Weights of a small mixture-of-experts language model, trained from scratch on English Wikipedia: 64 experts in each of 14 layers.
Below are experts of layer 7 (counted from 0) of a mixture-of-experts language model. Rows are named router (the router's row for the expert) and show model dimensions 0-223. Each number is 500 + 50 x the weight over its row's rms, rounded and kept within 0 to 999. Numbers have three digits each.
After each expert's rows: a language model's description of what the expert responds to; "gets" lists some tokens that make up at least twice as much of what it gets as of all text. This comes from a sample of Wikipedia text that the model never trained on. Tokens count by the router's weight.

# expert 25
router:475508532453476467500576477400561424533472428521501617435533464432550411520444498488502580527466565499515465487516520495523497486618553538423458437523440533450487496477577542520531539523528390499555616490478497546563481440488517490638417556461447457448394443437449573519486439515405449563589465514489504448529474529412410539529451579567431520564575495518473555481494503610518459529500498543512519533531477559526573505547548438450460535556429470576564458483479524484505510546502501506555533587530516547546553520511508491506495417417471513539566582479491419530511540432557564458513586520387487479542500441491390497519402458548573534487491497475483540571468415587457509483453
It responds to: Relative pronouns, conjunctions. Clause-linking words such as that, which, who, when, plus the un in hunting and hunter-gatherers.
gets: " that", "un", " which", " who", " where", ","

# expert 61
router:526520437565521479504471436538528449450467523478526492518594527556565565503511477479481498543419436406413526526509510471438471544521522526426490480490479454502550423504438502559408539554498492588461418537433531587546485561505459550472423511479442441486375484452566501533499504495549450580440490478490439453475553559483433536506521587527384444376398628491527508536585562490430509467563529519544468505463435534474565492474535481515483469546505508487446508439459441558545553565469524477515522329580419491448478462513447474461536448494484481407520527495519460421571522634495512480518534483542485492548524420495403527508549474458475520587551601466537498481400429476493543512388
It responds to: Demographic connectives. The word of and similar function words in census and geography text, such as 19.1% of residents, Place of death, main.
gets: " of", " main", " for", "ional", "ary", "."

# expert 23
router:462590417577517369548479475564465519524472545507452477450427546479482530494429484539460482501534458467421487443477488571564516457434508545519445499507496534471551416593501441413400523490537512578436505384562500411549445502540488506523443537559425447462554410462429577562450530520538454428538453462455470467523497470437566411470578521495583543531497477473498563465526460495477591551506482466504542523490419493387482496523444537498436547520567593479539565410502488443583462446486442530557457549425545492484515467494526412522540437441476458554512569534534526462435522563553461479503512453476488528443435609490397534530520505497451556587559437465604445571514448534502424580550
It responds to: Initial n/l/h letters. Single capital or lowercase letters, mostly n, l, h, r, opening a word after a space, such as n-arrow, n-mi, H-aight, fl.
gets: " N", " n", " L", " l", " H", "n"

# expert 0
router:485539475537532506454490422454566507489550465512491498553540552540515507421450481519511597481512554616451547504497477468514513491543548546527512508471584486554427549484519499512514484634471536560500524530472477487456557567446419416518573579448456504513520499444535457539509547508418392528418474373459538469377568476539566410481544499514504525509545492559624455455464417488519588498464475464605620519527463521535439559543495484615499595481516474440494493585418504519460481450502483537562420493441475522469441447571477476423483559524561403502485492500522462414568489474511494410498565405495522572401522408509499498453571494496444441522470512431437564587488543493518454558575
It responds to: Mid-word vowel fragments. Word-internal pieces, especially i and c, inside names and words, like Rob-i, Eleg-i-ac, tele-c-ommunication, plus vi, Russ, music.
gets: "i", "c", "b", "ric", "C", " to"

# expert 5
router:414410539503424493499557440530536387550530527557462382542409439409530523477440485469532566503583515457592458552557442548464546533504458441580517492490520496557499504524455544409547500470563490639570492546452468515419452508420531557439572456507500491439555495452443442476498564563470483593533460503481649480526587437493551516502467476449507458537493470449526468461487509503549504558485546502506542540533438601572505538422509473528504470483436473557455480498503589629548501545509503567522550503438491452445438484529478478469452529529464479561503544478441612494573471478524500510480503542541528480449554495529513578493522600566395610537504504521402405496432592441487480462449
It responds to: Foreign name pieces. Inner word pieces of non-English names and places plus raw bytes of non-Latin scripts, such as Hanse-at-ic, Inay-at-garh, Afghan-ist-an.
gets: "at", "em", "et", "h", "y", "ing"

# expert 54
router:486585453482561526447507430457526521476581492488485473564553417494581401535480504534570620516540586494539517475452445545458553601578529480441459504521469558489423489492517408578535508386570524430443547484452588567486604559526515503477512475446475408529525469501503456496558540587479466489477458469461546530495434503532466507502458557502482531474508551518468520462466520601507475460440448432458524483559536652449478518446564482516518473433481468478461408591467580616509563564502457531517537433393536423468564458455465524411463477644505467519595534486423517532506503438496463516495573589590443573459485500524418531545450537513429517471472549464474468501554466501442504476520
It responds to: Word-final fragments. Endings like m, ir, am, im and closing punctuation such as ." after words, like fresh-m-en, Head-m-istress, Isl-am.
gets: "m", "ir", ".", "am", "\"", "z"

# expert 59
router:530448603447516540526482421592624559586513553467487471557522475547550474540487481452581420496446496445521442458526535548501592587484520480522543464568586512510417461486541587475440549526481448604492465518573598497466484518571458423555538554549509439512474481434558459557473424520474491445451498487484509461460507532522536495471483529496511526606480472487519523478603385511521521513507567518512541568502541403471450494502552455523493511497485496449574489550505535370462541467508542471404518537575518529529491414458444422551581499388438460513537498554497464530388433486571459616557556450538499523554473478525515557544525444494392651509588591497498540520554522538501489515464
It responds to: Hyphens and particles. Hyphens joining compounds like flag-raising and genome-wide, plus prepositions and prefixes such as on, under, up, un.
gets: "-", " on", " for", " un", " with", "–"

# expert 11
router:453463553496476434481575523472549463478531494539469520452438557484479502443546570441504546444515569419542426461604461580574458454563509426368456459441472486435482501447579533435532435435451559446464418512565555404593474536507430445456515502512544459499452464530500561471550523534438517389422439515481533460533443487472454411518467481551574514515376431454466571529519477399506533534541571526450555568469532529557450436586535465476588484448501477515489583499528476576584462494525498397449497472469463458532443437447435476508535560514576473489427554487478547468502469451497591455501511551530555510583448484599478541431422547549548441547517425470488520473447537433548434522510
It responds to: Proper name pieces. Middle pieces and whole words of capitalized names, teams, places and titles, often in lists or tables, such as G-ate-way, Gr-and Bank, France.
gets: "ian", " ", "ie", "ud", "u", "an"

# expert 35
router:553454452463414479501448582452484467471570489460520513542506501476471476492530503519496560442489520461466436426501429480489564549457468513585478601508526537453509514523456426517517533471590486490550563456368458581578406499519612504485411491457442467523544568505431533456542554468410446562517541550494523551426529427469505529432474518430626521529559476413522508587585548455424480495499409512519499467542477456543498551467448515426527489405545477484536489409564494472468576467481575500524451560515562505524427474553495624554514629466505389443536515493493415492480621446547510536560481576501410531490522559468523496563547550497462499563426460476513439555506478535402433477532
It responds to: Years and dates. Year prefixes and digits in dates and decades, such as 197 in mid 1970s, (200 in year lists, and month names.
gets: " 199", " 198", " 200", " 197", " 196", " 201"

# expert 45
router:531474542505449443554540471437532411430502509458458584509479508517504530537412510489447392528415490474409441338584504495525468508524590519414480569489433417584445557513570512521467487446437451485425502486526488511541432574526515490400501403555565492554471481430458516536591520532514546509531512543500411463459613580572522434489560539442482533464548467488510528546462509460523615504538508508480421450571453489522506443473481544454505504516552522612554565416539506496449511477496542537601523499448558476517533573517500482456438552516520583557461541499477453551531478486490457511487473479407518467525537557473545602480469436517423482426385442439513567490567516476594511435389
It responds to: Month names in dates. Month names and early before years, as in In July 2018 or died in August 1754, plus date commas, and in age ranges, table pipes.
gets: ",", " and", " August", " July", " June", " January"

# expert 36
router:486527518532526431480414443525530546493512511564453504458589567400541437427465475492550556485498462438475508528517502501543479522519568534453411487468472472449530422427558558513395525445479545512545592453575416518580514518521457498504551436527443391519563450507561528533494513503523484394426446468462511482443402458481407487470511511491482487539378490543422498552555465541585502426507513466431525494548489517498505546578478544457505551591487505462459432462528487499464547478551553563461496485535495543575599502473498527520449516498645407550441466610595573485470574507538527449533387484489499447562559454445647517425417448450468449591484494515534546494454466497525556576466
It responds to: Line breaks, headings. Newlines, quote marks, heading markers == and ===, and capital letters within all-caps abbreviations in tables, like LDU, LP.
gets: "\n", " \"", "==", "===", "I", "R"

# expert 51
router:515527409493510474542582400526548479437446513491448550520563492455513528492498628442480469466485546479478474473514390559538518511428543510480417535591518560477391452490451525500472577450467493519445435480518514492441472482492412562490480543534483492427431417460598537540471447509500544523558559467496463470520516451512371424468465528617498438413485470416494552584535470443570468465529533524510514488611614488491550404523488540522462549551483477464493591454618418539528515487432473495489529447509462464443459461405493514532499516537428521531440460472601494466457428555548438550522381433520513493485525492546532521507509517506478601502418581482626424469377479513522512467516
It responds to: Place-name capitals, coordinates. Degree and minute signs in coordinates like 59.35°N, and the piece after capital M or other capitals in place names, such as M-em-orial, M-idd-lesbrough.
gets: " M", " V", " B", " K", " P", "°"

# expert 62
router:572492482478403576453451474448530555591475509525492532504511512418575460470603545592478476509501579537476501473477464484526505523543519453495494547443479498437549518527437433375556489425599558518421533434490490557495467526549408544434503537505535457536537547558384620500522540476458575514508539525433523464466555523547437527534480541556532449531468447492507545526452467456468468405532437553519483437553422571449491551480547425456542534524502511429428449436519404508537582480541515422514409496488511535567416559478468501450522514573547496426547440552524490513485596455497458600447418611610455549545519481431471560502565552538464519505530379453519485533473506439564456411531
It responds to: Digits in numbers. Digits and number chunks in years, table statistics, scores and coordinates, such as 198, 200, U2(1), 3.7(9)%.
gets: " ", "3", "8", "6", "7", "5"

# expert 38
router:481390469382447509579460605487518501555489590463466576545520528535484560497506503619463474532506438528531568467528490487544415507496497461521484533453473547549523503531541452452478497392393498502511499467439493535487522498534406586404468500481513434488497451496573518607532417478560460580482542514458509466470530455435434513459579455504501504496575528432573554556493489490557460549525483542468439505439414581467416470575456536396418545455596579516537450521418595422579549534451426495481536495638496489486456499516462437508484585479482436579441503574536485472454557583481465531512481549502469490600482466510542413490416515504523431562513498484531402507465423491489454541442
It responds to: Sports infobox and table fields. Field labels and headers in sports infoboxes and results tables, such as T(e)am information, Re(bounds), Points, medal, plus slashes and dashes.
gets: "–", "/", " ", " P", " t", " Team"

# expert 24
router:508594510514574487468522523577523467539505487571520424465470499472470474402390437559411484478573453400548498486466474503504574408473473514428480493476566502472476458448501526508454424517451515455521499547384478419546531475510523502520533472447509575484610516532446437579545396447556489462535553474511476466527485447443570485464524439545507578490525542433583492466486609574484437432535425411542547427545523477625489546494479456501459505448484485453550457477541556433461497541455454639535426481510406544439441579533457538515513537490516440566529554404598497577461478523526460600517491420528440533507606501540480556477557610503441482527525509536534562439471549492461523512559
It responds to: Lowercase word starts. First letter or opening piece of a common word after the, a, and, like c-ouncil, d-amage, b-reaker, Arch-d-iocese.
gets: " c", "d", " d", " C", " h", "ak"

# expert 55
router:436476486461533422557495451527492496432530492478428473488506503504456544462538560528595553517436361469502493492558553397572495469458503470508449406436498532510539516480518451457557491515445597457527567374518548537589511465493563514491530446454412460490557446401579569570503447502511473542434477548466489533540511480565532507510537448459553495540448562555579516437548541574519499509543457439451504349583520528486454478496474470617572522442445480524431511549503512578530391483490450583536484546455440503538508439550444526482541466491440497556520500543528562453530583592489456540500473438436432498414559508493609587491538415423513567507474419485542487569607538569523515538499
It responds to: The and title words. The word the, and capitalized words in institution or honour names, such as Order of the British Empire, World Cup, National Theatre.
gets: " the", " The", "th", " a", " most", "est"

# expert 63
router:498566437545494404400505603522387436511541497515504473432475519449372535441441451425555587458405512517482555550524433461469484463420483550615486487580602503538521536474430539544382570520494395531498551466531463529485512503526469487425481456522549577539537507476445508463588569528553493470526481641459456497540529514468539482450525500586494406428492523448448427393454503513488464494543546556521485570433558436455544507516517521570390539454483468496437544528557495572430479455419446567519521558508576559433445553464492539614509523454490558535501524484561440489567446427550497478525515438482559511515490566549524547514490545499478488525504506437467556559580488475480489562439
It responds to: Inner consonant clusters. Middle pieces after an initial c or other letter, such as C-ust-omer, coc-on-ut, s-ug-gested, cere-b-ral, plus starts like sp, inst, ord.
gets: "ag", "ust", "ug", "at", "st", " sp"

# expert 28
router:507520489493447486475433569488411604488472494497462480552494487453440577554564470386474426500541557513507461569542456508502475545411527473518429560550450482482437516483556492500537453445565594507539474486575505517414492460448477513527464523501516408494497577445546507434493555528496491405432502449441473621509547622491579564514496553451458474554476490390564431577447560445456429532516551526552368561475505414579470539472492470506469521542456552510506488459504420410469471441486466474492487551445565530406518435521463480518460394565440538445459530440534474523466561567551502562563465423515505477519511454507489486447545390402578570445522579538515507481385576530565472505526
It responds to: Colons and connectives. Colons after labels or titles (Born:, Platforms:, Total:), semicolons and periods, and linking words like of, by, for in lists.
gets: ":", " of", ";", ".", " –", "s:"

# expert 20
router:578524463406598524529502548461496436537524391546480471445428467434446546475480395477533551523444535539440509519444491545443509476412454500515452522479547540546525511481483571562390528530430421501498511522490519533456428500475496556437475522462476451530610452629555554646535604470517505468628548609478416537504547379481510519537526466545520438438436559428483475394496539575546437542562538462543532502421515500482554514560511551618409505517445466481476534497597539506438457501537433445468435501393533524437532500534473474477528511555478450504535474535436524416497539528487457488497511435522470483511510484585545467547562535566458510553502469576585446442541485467502544522483
It responds to: Taxonomic and technical pieces. Word pieces inside Latin taxonomic names and scientific terms, such as Cerambyc(id)ae, S(c)ientific, Subsp(ec)ies, plus stems like mod, loc, reg.
gets: "c", " d", "id", " D", "od", "ag"

# expert 57
router:436429586552489458432416478446457555459502510410499594592491537434431511592479512445538473446444499470498452510515570471494469463460449578474584581588461516525479480504586471596580458503496573591540455542531440555432511442449542441543478472568453461525464511409469428428545465500486495442563462482425594587470525549479495544547468453500499460531512431459507535533559546479453483483483516488567443481539490468594432517448564481523417545509458472599600517441507422514462562458522528587454393553464466546539509469521473456499449429484469489480567486445407444566460499494513425504469537449473529457504433374566539506552424391526521509472537519600501494433454423494561456485542
It responds to: List commas and and. Commas and and joining items in lists, often fused to word endings like s, e, es, as in companies, musicians, newborns.
gets: ",", " and", "s,", "e,", " is", " of"

# expert 29
router:547461538490554416490438485501530479574479484533542403508457534503508522512475459425464542538510441495516507447487586514470483476440477550579511517485523532496612486538594527432457435541500399504554476605498540536405401509545616464477524453445558542441462523482496495491406514464557431414569534483538453472526458565485513482427568400534367564518511512483577448467476457507557539531422398502532510551449440433469530462539437474515522520525504474490454544393516498491421521502546498509531442445523584577506550515524529565535577499460485443596487481444505488587547504484431397506512583472508473569398516534426503472520574589556562432458601588572487568488571541496573544543499
It responds to: Word-start after function words. First pieces of ordinary words after to, the, of, is, mostly the article a and starts like le-arn, em-ph-asis, m-ilitary.
gets: " a", " ", " s", " p", " an", " l"

# expert 12
router:555566464545510516547454615539412512547533547570452543475490463523563442584501574403432420478522516469546564491497557465592499590580449452558598506397524504606476523502418491476570524410593594528498477463531442427488482533476502477505540513503506474552531511484502502427546510447496602488451432462511470502483617433475440479470463489526480432461503504463542462520447617432511503562500487463456513538537540474584414481479571462551457544439467528481544424486484485472466477425455576526470490534542583484495532546473590570492456603515549419473497444465534405435498557539515507559451509473558451521583440442531477534458438429494560590478433613582491457553474536536481473491424
It responds to: Biography function words. Prepositions, articles and separators in biographical openings and list entries, like (born, semicolon before birth dates, was a, signed with.
gets: " by", " with", " of", " is", " (", " from"

# expert 3
router:582555403490481498484584473480509535461459508508493480451514504517516436465450486549503521528448565418498474498514471569606487579509490468536544447446451520490510528442401427507510470539487489417633512528453460512435471545431490523501543499516447530585459406574519551571485588544596510569455402435513466560530456451498479464501452397403425517452479451587445563431536563572532566481535479564546534503446466553455564432444434474465493542500457481545489599548610554494440533411561496375521573474452444404563450473457471468513489499421477461539421500481470557491465431505506546597534508500495482545406527453445490512370503528563579467454478446489509554528478487543473457572490
It responds to: Early word fragments. Second pieces of split words after a capital or short start, like F-all, char-ge, colle-ge, plus determiners and numbers such as this, some, one, two.
gets: "ri", "all", "ine", "ge", " all", " New"

# expert 6
router:472546474558536474527397411568414471462479490445452525508471431475512599539485497483512496480561493476549425518505470477505443473557423483534465493536581507483451464598531538505393507565539438516536531535549521431472495531457458445531530454463444583470479496567498490477543474548564418472442591501565515445522406490541594504486476439471594575537533452570481497537574537511547527551514435489516484512491487463488415529540522579532531505505527492387469483436442565525427492427444554563533421547532481490423444466524503625594456419417520393524417531466627532657497433549474462478457561524488512526467525551456505541397482550467466480513568540459523450433517406512542531589542
It responds to: Word-initial capitals. Single capital letters starting a capitalized word, often titles after quotes or parentheses, like T-alking Points, V-irgin, N-ormal.
gets: " B", " S", " M", " T", " D", " K"

# expert 9
router:507463468471518545520476525642478552466459535500628514372458448472433479480564534462477510457532549504499484538396560481484482499508480440542527465520574561507490515438467542592525488586571428532503415570457585569594467480503482392454496474469570542516508520540429452419476613452577463530482497536472513548585439625477514551466518556533477491481440578589449550451494500539522489441478428453539432436453502369479573508476503467477473409449452480527503512456525468465463474538462540426610494536443552472422476489484530462454522485517461448431586564578448484526525542480478436413502561470386501508496399504544504537527517461460573474483487541493460487572511488365508509451451
It responds to: Adjective and participle endings. Suffix pieces closing adjectives and past participles, such as suspic-ious, unintent-ional, charg-ed, econom-ic, Med-ical, often before -ly, to or by.
gets: "ed", "ent", "er", "al", "ical", "ing"

# expert 39
router:552427600545470526507575588504576515558388531532417439447493526484546484495563547514539538570485406511446486540450540469540488444432436481504561516461515518406504483482451467534503424547497552440576527479484534493596437552591547570485484459403485560479445619510507578443536558520571488413461417519457496346553482550570520449466485538449438517462442563511559456453470473518513576543499474560573502446470555488456524465516474433535516437485488455584384520520569428530430477462471459429499514489468481491438564488577506551508473457549419552529593467580468535451554449490453456528515477415472511559400437514419554448544553399542511459419526491561512520547496546497474509513489
It responds to: Definite article the. The word the after prepositions like of, in, at, plus possessives its, his, their, 's, and middle pieces like Chron-ic-le.
gets: " the", "'s", " The", "ic", "The", " his"

# expert 32
router:501482468428419530547568525519501410476550416537405521490438528496601496471512535422466530549497487499643507591509523562378536501544477452447473456473507463542496464574527469496479571491450448529457543446592428538559438515507491435504399553429481488401436547531489459548543452521475507466480537580515493563546515489562525556469453560442536508574428446523569483484456559495506482496478529450561536536436566426437581504519547595602472564506528504484502565485536559441523436469432489546457447479414610496511546414474408521534446463479499359405493499498545467472461545547518480506486432450484499497494533585458432538507453483533363452595506589470490461413479502442483533531510
It responds to: Letter F and non-ASCII bytes. The letter f or F as a word start or inner piece, as in butter(f)ly, cat(f)ish, Fulham, plus leading bytes of non-Latin characters.
gets: " F", " f", "f", "F", " P", " B"

# expert 19
router:486412671605468474527504560610539530450481526479558585481545536452490473583474407648463476454500489551483597452566551466518501450494494495531400549556434531525468519561534468553525576557471491467545500530566436478535590440451420494636428493494513468390500524515485449537436536468420504488405454479460561544521550532480496528492450448526475460565561471508464489541500407587475508504540485595488567544508452499457517479553516524622447501475480487437459500553456489520471498550510555552416508509484537484508471477536483459448415504489553445412552536564460517453492422457548471508471461569501606493541496564340460485549535468500611515507459524515464502564513509463471457533527
It responds to: Plural endings. Plural suffixes closing a noun, mostly s and es, also ers, ations, ings, such as call-ups, changes, episodes.
gets: "s", "es", "ers", "ies", "les", "ts"

# expert 10
router:443477533588496457467541443501544422515608507550451354510487490497561502510492442476509455512539501504484485508515478552400450441550399393514530387501516562548539553530555509500493475487564555449547449415589446498560456518488590512547547451471540434508595437429547541477491524434444415501549452491565487470529569428461596450446528551531532519495493522505590603578523406529567447481533490481454496499514530585533522501469573579513471496545541438475469517471558556499502523465501473574474364480385499470501474489536488533502583555505508470536555581513446475567523518548483484549473507547491485537409545539651427488508517628494454490503586552497417471426518553486552545553460
It responds to: Non-English name syllables. Short syllable pieces inside transliterated or foreign names and words, often South Asian, Slavic or Japanese, such as Natt-u-vanar, Naagusuk-u, van de Velde.
gets: "u", " b", "a", "i", " St", "h"

# expert 18
router:525534440547549485578469425485493481510483480501475498576509479506576531413432508446608438428401541418509441468532535496377553483426537512495542526506552498444540568506414517505525470603517592535512509501495359464547501587487442471558531510336503500478520601501568468524488462495444534512442463586485493601452493517509470521462593468439562510466517546500502474554454470480450451478381493434550501490593484413460540529485451475480493547454554496487546464527491449504554556540458413510475461520535437488439536446459511465449528516419510505517503423508492397610489529480466412439459531531488596432596522612508439498575552511490504554401572442449506482540485426541455478500556
It responds to: Inner word pieces. Middle syllables such as il, qu, u inside words and names, like comp-il-ed, head-qu-arters, contin-u-ity, plus of in "X of Y".
gets: "il", "qu", "u", " of", "l", " V"

# expert 31
router:550473508530496461521588537509466437486457547536480526456404600505555488457518557496506512430550540509513496489501515428534470514479560512526536490539491544500465576506446493520524529505532515466484466532545632489428479451580517492485500586571491474433516467513471471508478467500522499512480450527433569595483478512492552510435551550461545571580553543504458500478448615493526444495557486482502551452477460541395503551477576516488508580561457402497404482463562419514549415488438502530498443538451471516576623473486528443550499455551474583453477473600486474449435526537430398464476600448656545410541548513373466595470345413424486532508539469421450485528540467446467450422470
It responds to: Capitals and name endings. Letters inside all-caps headings or acronyms, such as MEDAL, NOBODY, PDB, plus name pieces like shire, ington, oll.
gets: "A", "L", "C", "ly", "T", "y"

# expert 52
router:482440508608592454459486497443532503477605522484543525474505520535542502452536578568544445470412521475515554581559524457599553526561466492570445442511489441544498491519573592545515522533453497579507550384485489404476571498555469422545585433585560555516517562403585531479520532512445470551407508526613497506590544510467496550529489472497557543536531443514515511498484393464476546404531522540491484552497467513415592541531480432406476409617482542502406556492528540404538459467459469533511415488568526512593534411416556524543514490572498603505500482520485501456490561416531557498545499475516467446453505552517500543558509489577490452527578490516436484527551443435507479483583
It responds to: Mid-word vowel syllables. Inner syllables of ordinary words, especially ou, ro, ra, plus closing parentheses and quotes, such as und-ou-btedly, Tr-ou-ble, str-ate-gies.
gets: ")", "ou", "\"", "w", "ra", "e"

# expert 48
router:542477593466502512560472492585530428442533520427478468524598518528502410486558457508548466434474581512515431522542536562474505565556465496511514591405538445487501517497430504515462557597393544471522518557457437528529467459384503454578518541518378506479493483543523416337502489542455527507432416447498529568468513510576427479487500593470468478495446546554392501537426592358452515459565425540426547526511510550566525488408524513513490518567446542465499491533478501466480462456494428483519516481566553527486471496505529366475608460532531515551464571471459440459559525546562495561551549471562502558482466533502538448536468440532457475460555505392509562481423539431500544550472
It responds to: Locative prepositions. Prepositions, mostly in, at, on, during, often sentence-initial In or in song and album titles like Lady in Gold.
gets: " in", " at", " of", " In", " on", "In"

# expert 49
router:439441452539535421451353541528457470539544540458474480473470548487546514501492548493509525357477524504565464412480514529475506538430495505582423596501515506481503535554500401460514508494524400477490541502478389520599525449501556458453469522451592516499540509534592438450472397473524554544508524457501480550508512560548476602479483470472546550448572582526508473403470574499607530514571370461572478491516533526478458566433512497485497510460560507497569572466545439420436595535480468584487505489498523551507560385550478487519498471474500386603473550456556405561429505502484531517520548453561412518438551544534465526544515508431609484510568474419522464563511527469490459523427
It responds to: Consonant word onsets. Single consonants or consonant clusters starting or inside a word, such as r in headstrong, l in split, pr, v, m.
gets: "l", "r", " m", " v", " M", "m"

# expert 53
router:534607464521517475487574408535535491644549469475489437505558481496573379550532416513542514512558517570404478520453477501494555581448529510503624560561453483508434487457497422525526528546405484441575610496470616418441496487476505518463496456502407484502528515481489498541504503519481570421531470557550496487564498522460559586504551449389564485464526529467500472456523452483453598524556555510549574440436439433553486522448456501579492501520496538499528433511398533539575451509495525528451508388538519526455480525415574422557438484473521541515518421483428550508517488510526613479530485459545539554434547557575593490602489593491513532492486502545446524457550476480390493452467
It responds to: Word-stem pieces. Stem pieces before suffixes like -ed, -ment, -y in common words, such as develop, enra-g-ed, en-erg-y, stud, mov-ement.
gets: "g", "ad", "t", "az", " stud", "ap"

# expert 15
router:551468477458443528555438472582447525531443544470446434426491538555581574552480497548453478581470472511569612443467409567514335495399477441563524541530476518442471497546495504487515547474537536522440516528476486520470492445601462503527522441515506476531402499481580499532483502545518446445561515469463547480445417472458530458471562431407519473540471519504558499558544494505503486467491497549559507527491473471530387448498527601445491565528550575399456440497423424566490497459480521512504446540571465470518524540498573384544552558521544515603390480390583487488512550436503472562469433401506527397531475539554461454539554493449400420578467547498569460524510498515479427425475
It responds to: G-initial pieces, sports. Word-initial g and G pieces and other capital starts, mostly in sports reports, such as g-ames, g-o, g-iving, start, plus a few commas.
gets: " G", " g", "g", "G", " W", " C"

# expert 13
router:470523479392468402514401533414525428454490472553530553505491430487487454487487507538528472622511529493490501547538488542550542551570450538439411536361542480463463452533445486490404495435541476563401467441472566494470419538576486499418509519566430426630508436463462406476536502432485576542440506520452489492457588445509503506505442476465513525501609575501435503528416464468396500439502586468475391573525504462465464536457499507520594529499434557475528469493465384529586553478465499496515541542467584520436568556447446483547537524528562508470499498534481519397477452485508538478542543557483510506526619591532465526482451537575443502481426452592455433451504494515534455515476
It responds to: Table brackets and cells. Opening parentheses and pipe separators in numeric tables, such as 10.6 (66), 10–3 (8–3), and cells in league standings.
gets: " (", " |", "–1", " 5", " (1", " 0"

# expert 8
router:479483432493461472513485523576562451490514565504530513464534523525502479512492425625454470527428381443550492459425458486501437517500508543477491517523541526485493455479513470489500612495448498566548516560450614531570467493604493552407510548478484533520424457431576554527529582573611513587518468395501475472474537515578417460524534548508346551502480449538559545452446546460519522468541506521479524447583442520442451579454491473450535496508513508561461568375469410486489551517472454441538502465587511457463529443372539428470518551487522546527535449473499451521574602608568548496605491492388546476514450564498481555449570464494518401486482505548525501581508529551462515546456
It responds to: Articles, numbers, size adjectives. Articles, number words and size or length adjectives inside noun phrases, such as the, a, two, small, long, million, often in sports-season text.
gets: " the", " a", " first", " two", " one", " an"

# expert 14
router:403505579524540485474514542500502570523584567532474512512478537548551466539451524424534437432497490485480468573540564455439567495402474495516518603484519497532431492359507518509558482397525542540482511490490527490415596537587547604488546469491565482576563519487552510536554468499443498395589544479435442421514499488533567485495439504529545461517435456527472468596471453590482470521481511457585570429525576477560293537520564495469526532520429437540505456436526448403418536466555450534490538536472557487559463501450498468482473466490550465546516531525460428485428490536530478568572507523499477402474436403520512534547452444525519526508448411558542483443427457564501459581486
It responds to: List and table delimiters. Line-initial hyphens of bulleted infobox or list lines, table pipes, and joiners like and, &, =, as in "- Order:" or "Born:".
gets: "-", " |", "|", " and", "=", ";"

# expert 47
router:477446456584467558522392551518456510565455564438539533470565478550461462508528473483425443502508494452564485514444608491439495457591610547499601532494479499513540467514443489518460484594584479485426526526577439523495472506499516445541566489588560531461462510524473524504385413547514584463503453381514575451545455507491529607572532546468423482582541527516508438436515523439518399455461503473538547501591513520613509457451575418556484485512508466521608478576462477474494449469609504626483472594608563489523508589485508592513473526574502624405558544464481553481490505418517515490467476542475455487548468516468496440448462459489540521484508498491436484548484517450466464477560
It responds to: Verbs and prepositions. Past-tense endings, verbs and linking prepositions in narrative prose, such as stopp-ed, bec-ome, became, released, to, by, until.
gets: " to", "ed", " as", " for", "ing", " with"

# expert 21
router:502472471581603538529450462486446511445462457528509453464462605532443547539459560441409623552552498417537464517387589611521563433552496465519519422508448505489492560561443560602374531561547479468467470541593496553459438469403476473500454485464546531520557404565459501431495454511505492437485491440539544529479385474479553437484541445465444478500620485536484508506489473511567511553473486471534548564502486439483560510473544554563531563460495538430513435501499482591456444553515529567540437491588499491484474442495530539623455522458432570480516453538470470415489567444464488575529523552505473514400499479424414432455528596499498515493446522487449457384471446509460477515501
It responds to: Modals and Th- starts. Sentence-initial Th pieces like Th-at, Th-us, Th-ough, modal and auxiliary verbs like would, can, have, and capitals opening place names.
gets: " R", " to", " L", " th", " Th", " T"

# expert 4
router:512497509540592477439641431373523512470504500543481405443422493495550505464508531490567443501581503482543520537554617448510466519538568421444435485523492521594514551522385517547523520551519580467461438465508469396432555415485472502545546436540494474510498393552460442458522523424392575518519460508613524493531418420577417423496469537593504515617504508519428528496556495549500515506472440579539576499485528504489473519571493576449411438512525497519543480514615528520500516510594482391505533555449484472519465455495565505457530534537507553429474492425507501467571524470429555526457452527506545535573516563400487509482452496533571528519468454451417483508490486528469514515387
It responds to: Western personal-name pieces. Pieces of English and European personal and place names, plus some sentence-final periods, such as John, Rob-ert, Len-ox, New-port, Jørg-ens-en.
gets: ".", "son", "s.", "ton", "o", "ell"

# expert 16
router:501523427541552572534553538576565537462448481554485447578449548442507473482506577428523542463438519544515429474470480515514551472543519466490602418542433506437566518404501472450546469486528547571492449466568529464470472508503511518653577427497535624502513553518433498549444512580566384543500505556485510577569541369374473470518475558543552423507383438493489488604461518542486501473484524548466521556575565449532507514473435562416521497457422539525446516588493472562547607539487471519479559487525425526460416561561513520571467543540500481497525502440521515496479450461563554513526389577518534503531495509501524570540520598540513513511450472515473582399511515421564481465519
It responds to: Foreign names and countries. Middle pieces of non-English names, especially Indian, Chinese and Arabic, plus country-name starts such as Canad, Japan, Austral, and Arabic-script bytes.
gets: "er", "h", "is", " S", "y", "an"

# expert 26
router:529502454566533543525545388535449564456420428450451501452432516475532521577585581467483501601559446494559514612528557516519490467535511481524357463548517470479530522553496550499510528484466515431487468504480387499457521544532482504560557419450507444531455467485523504472522426481491517467540456533582522526460396449505460511550532457598526377531391540528385528562550570519556505479538452511452506417583571454556472547565601618473502558477530595487546541496628504493469546414532468568501458581407493535534415520501454553524480482516558537491495502417419511480524516516482544483413522565503500511486526534419519497476440585413552502545417451471443501449513459500540500575505
It responds to: Personal names and pronouns. Pronouns he and she, the verbs was and is, and first pieces of people's surnames or given names, such as He(aly), Mc, Marg(ar)et.
gets: " was", " he", " He", " K", " She", " H"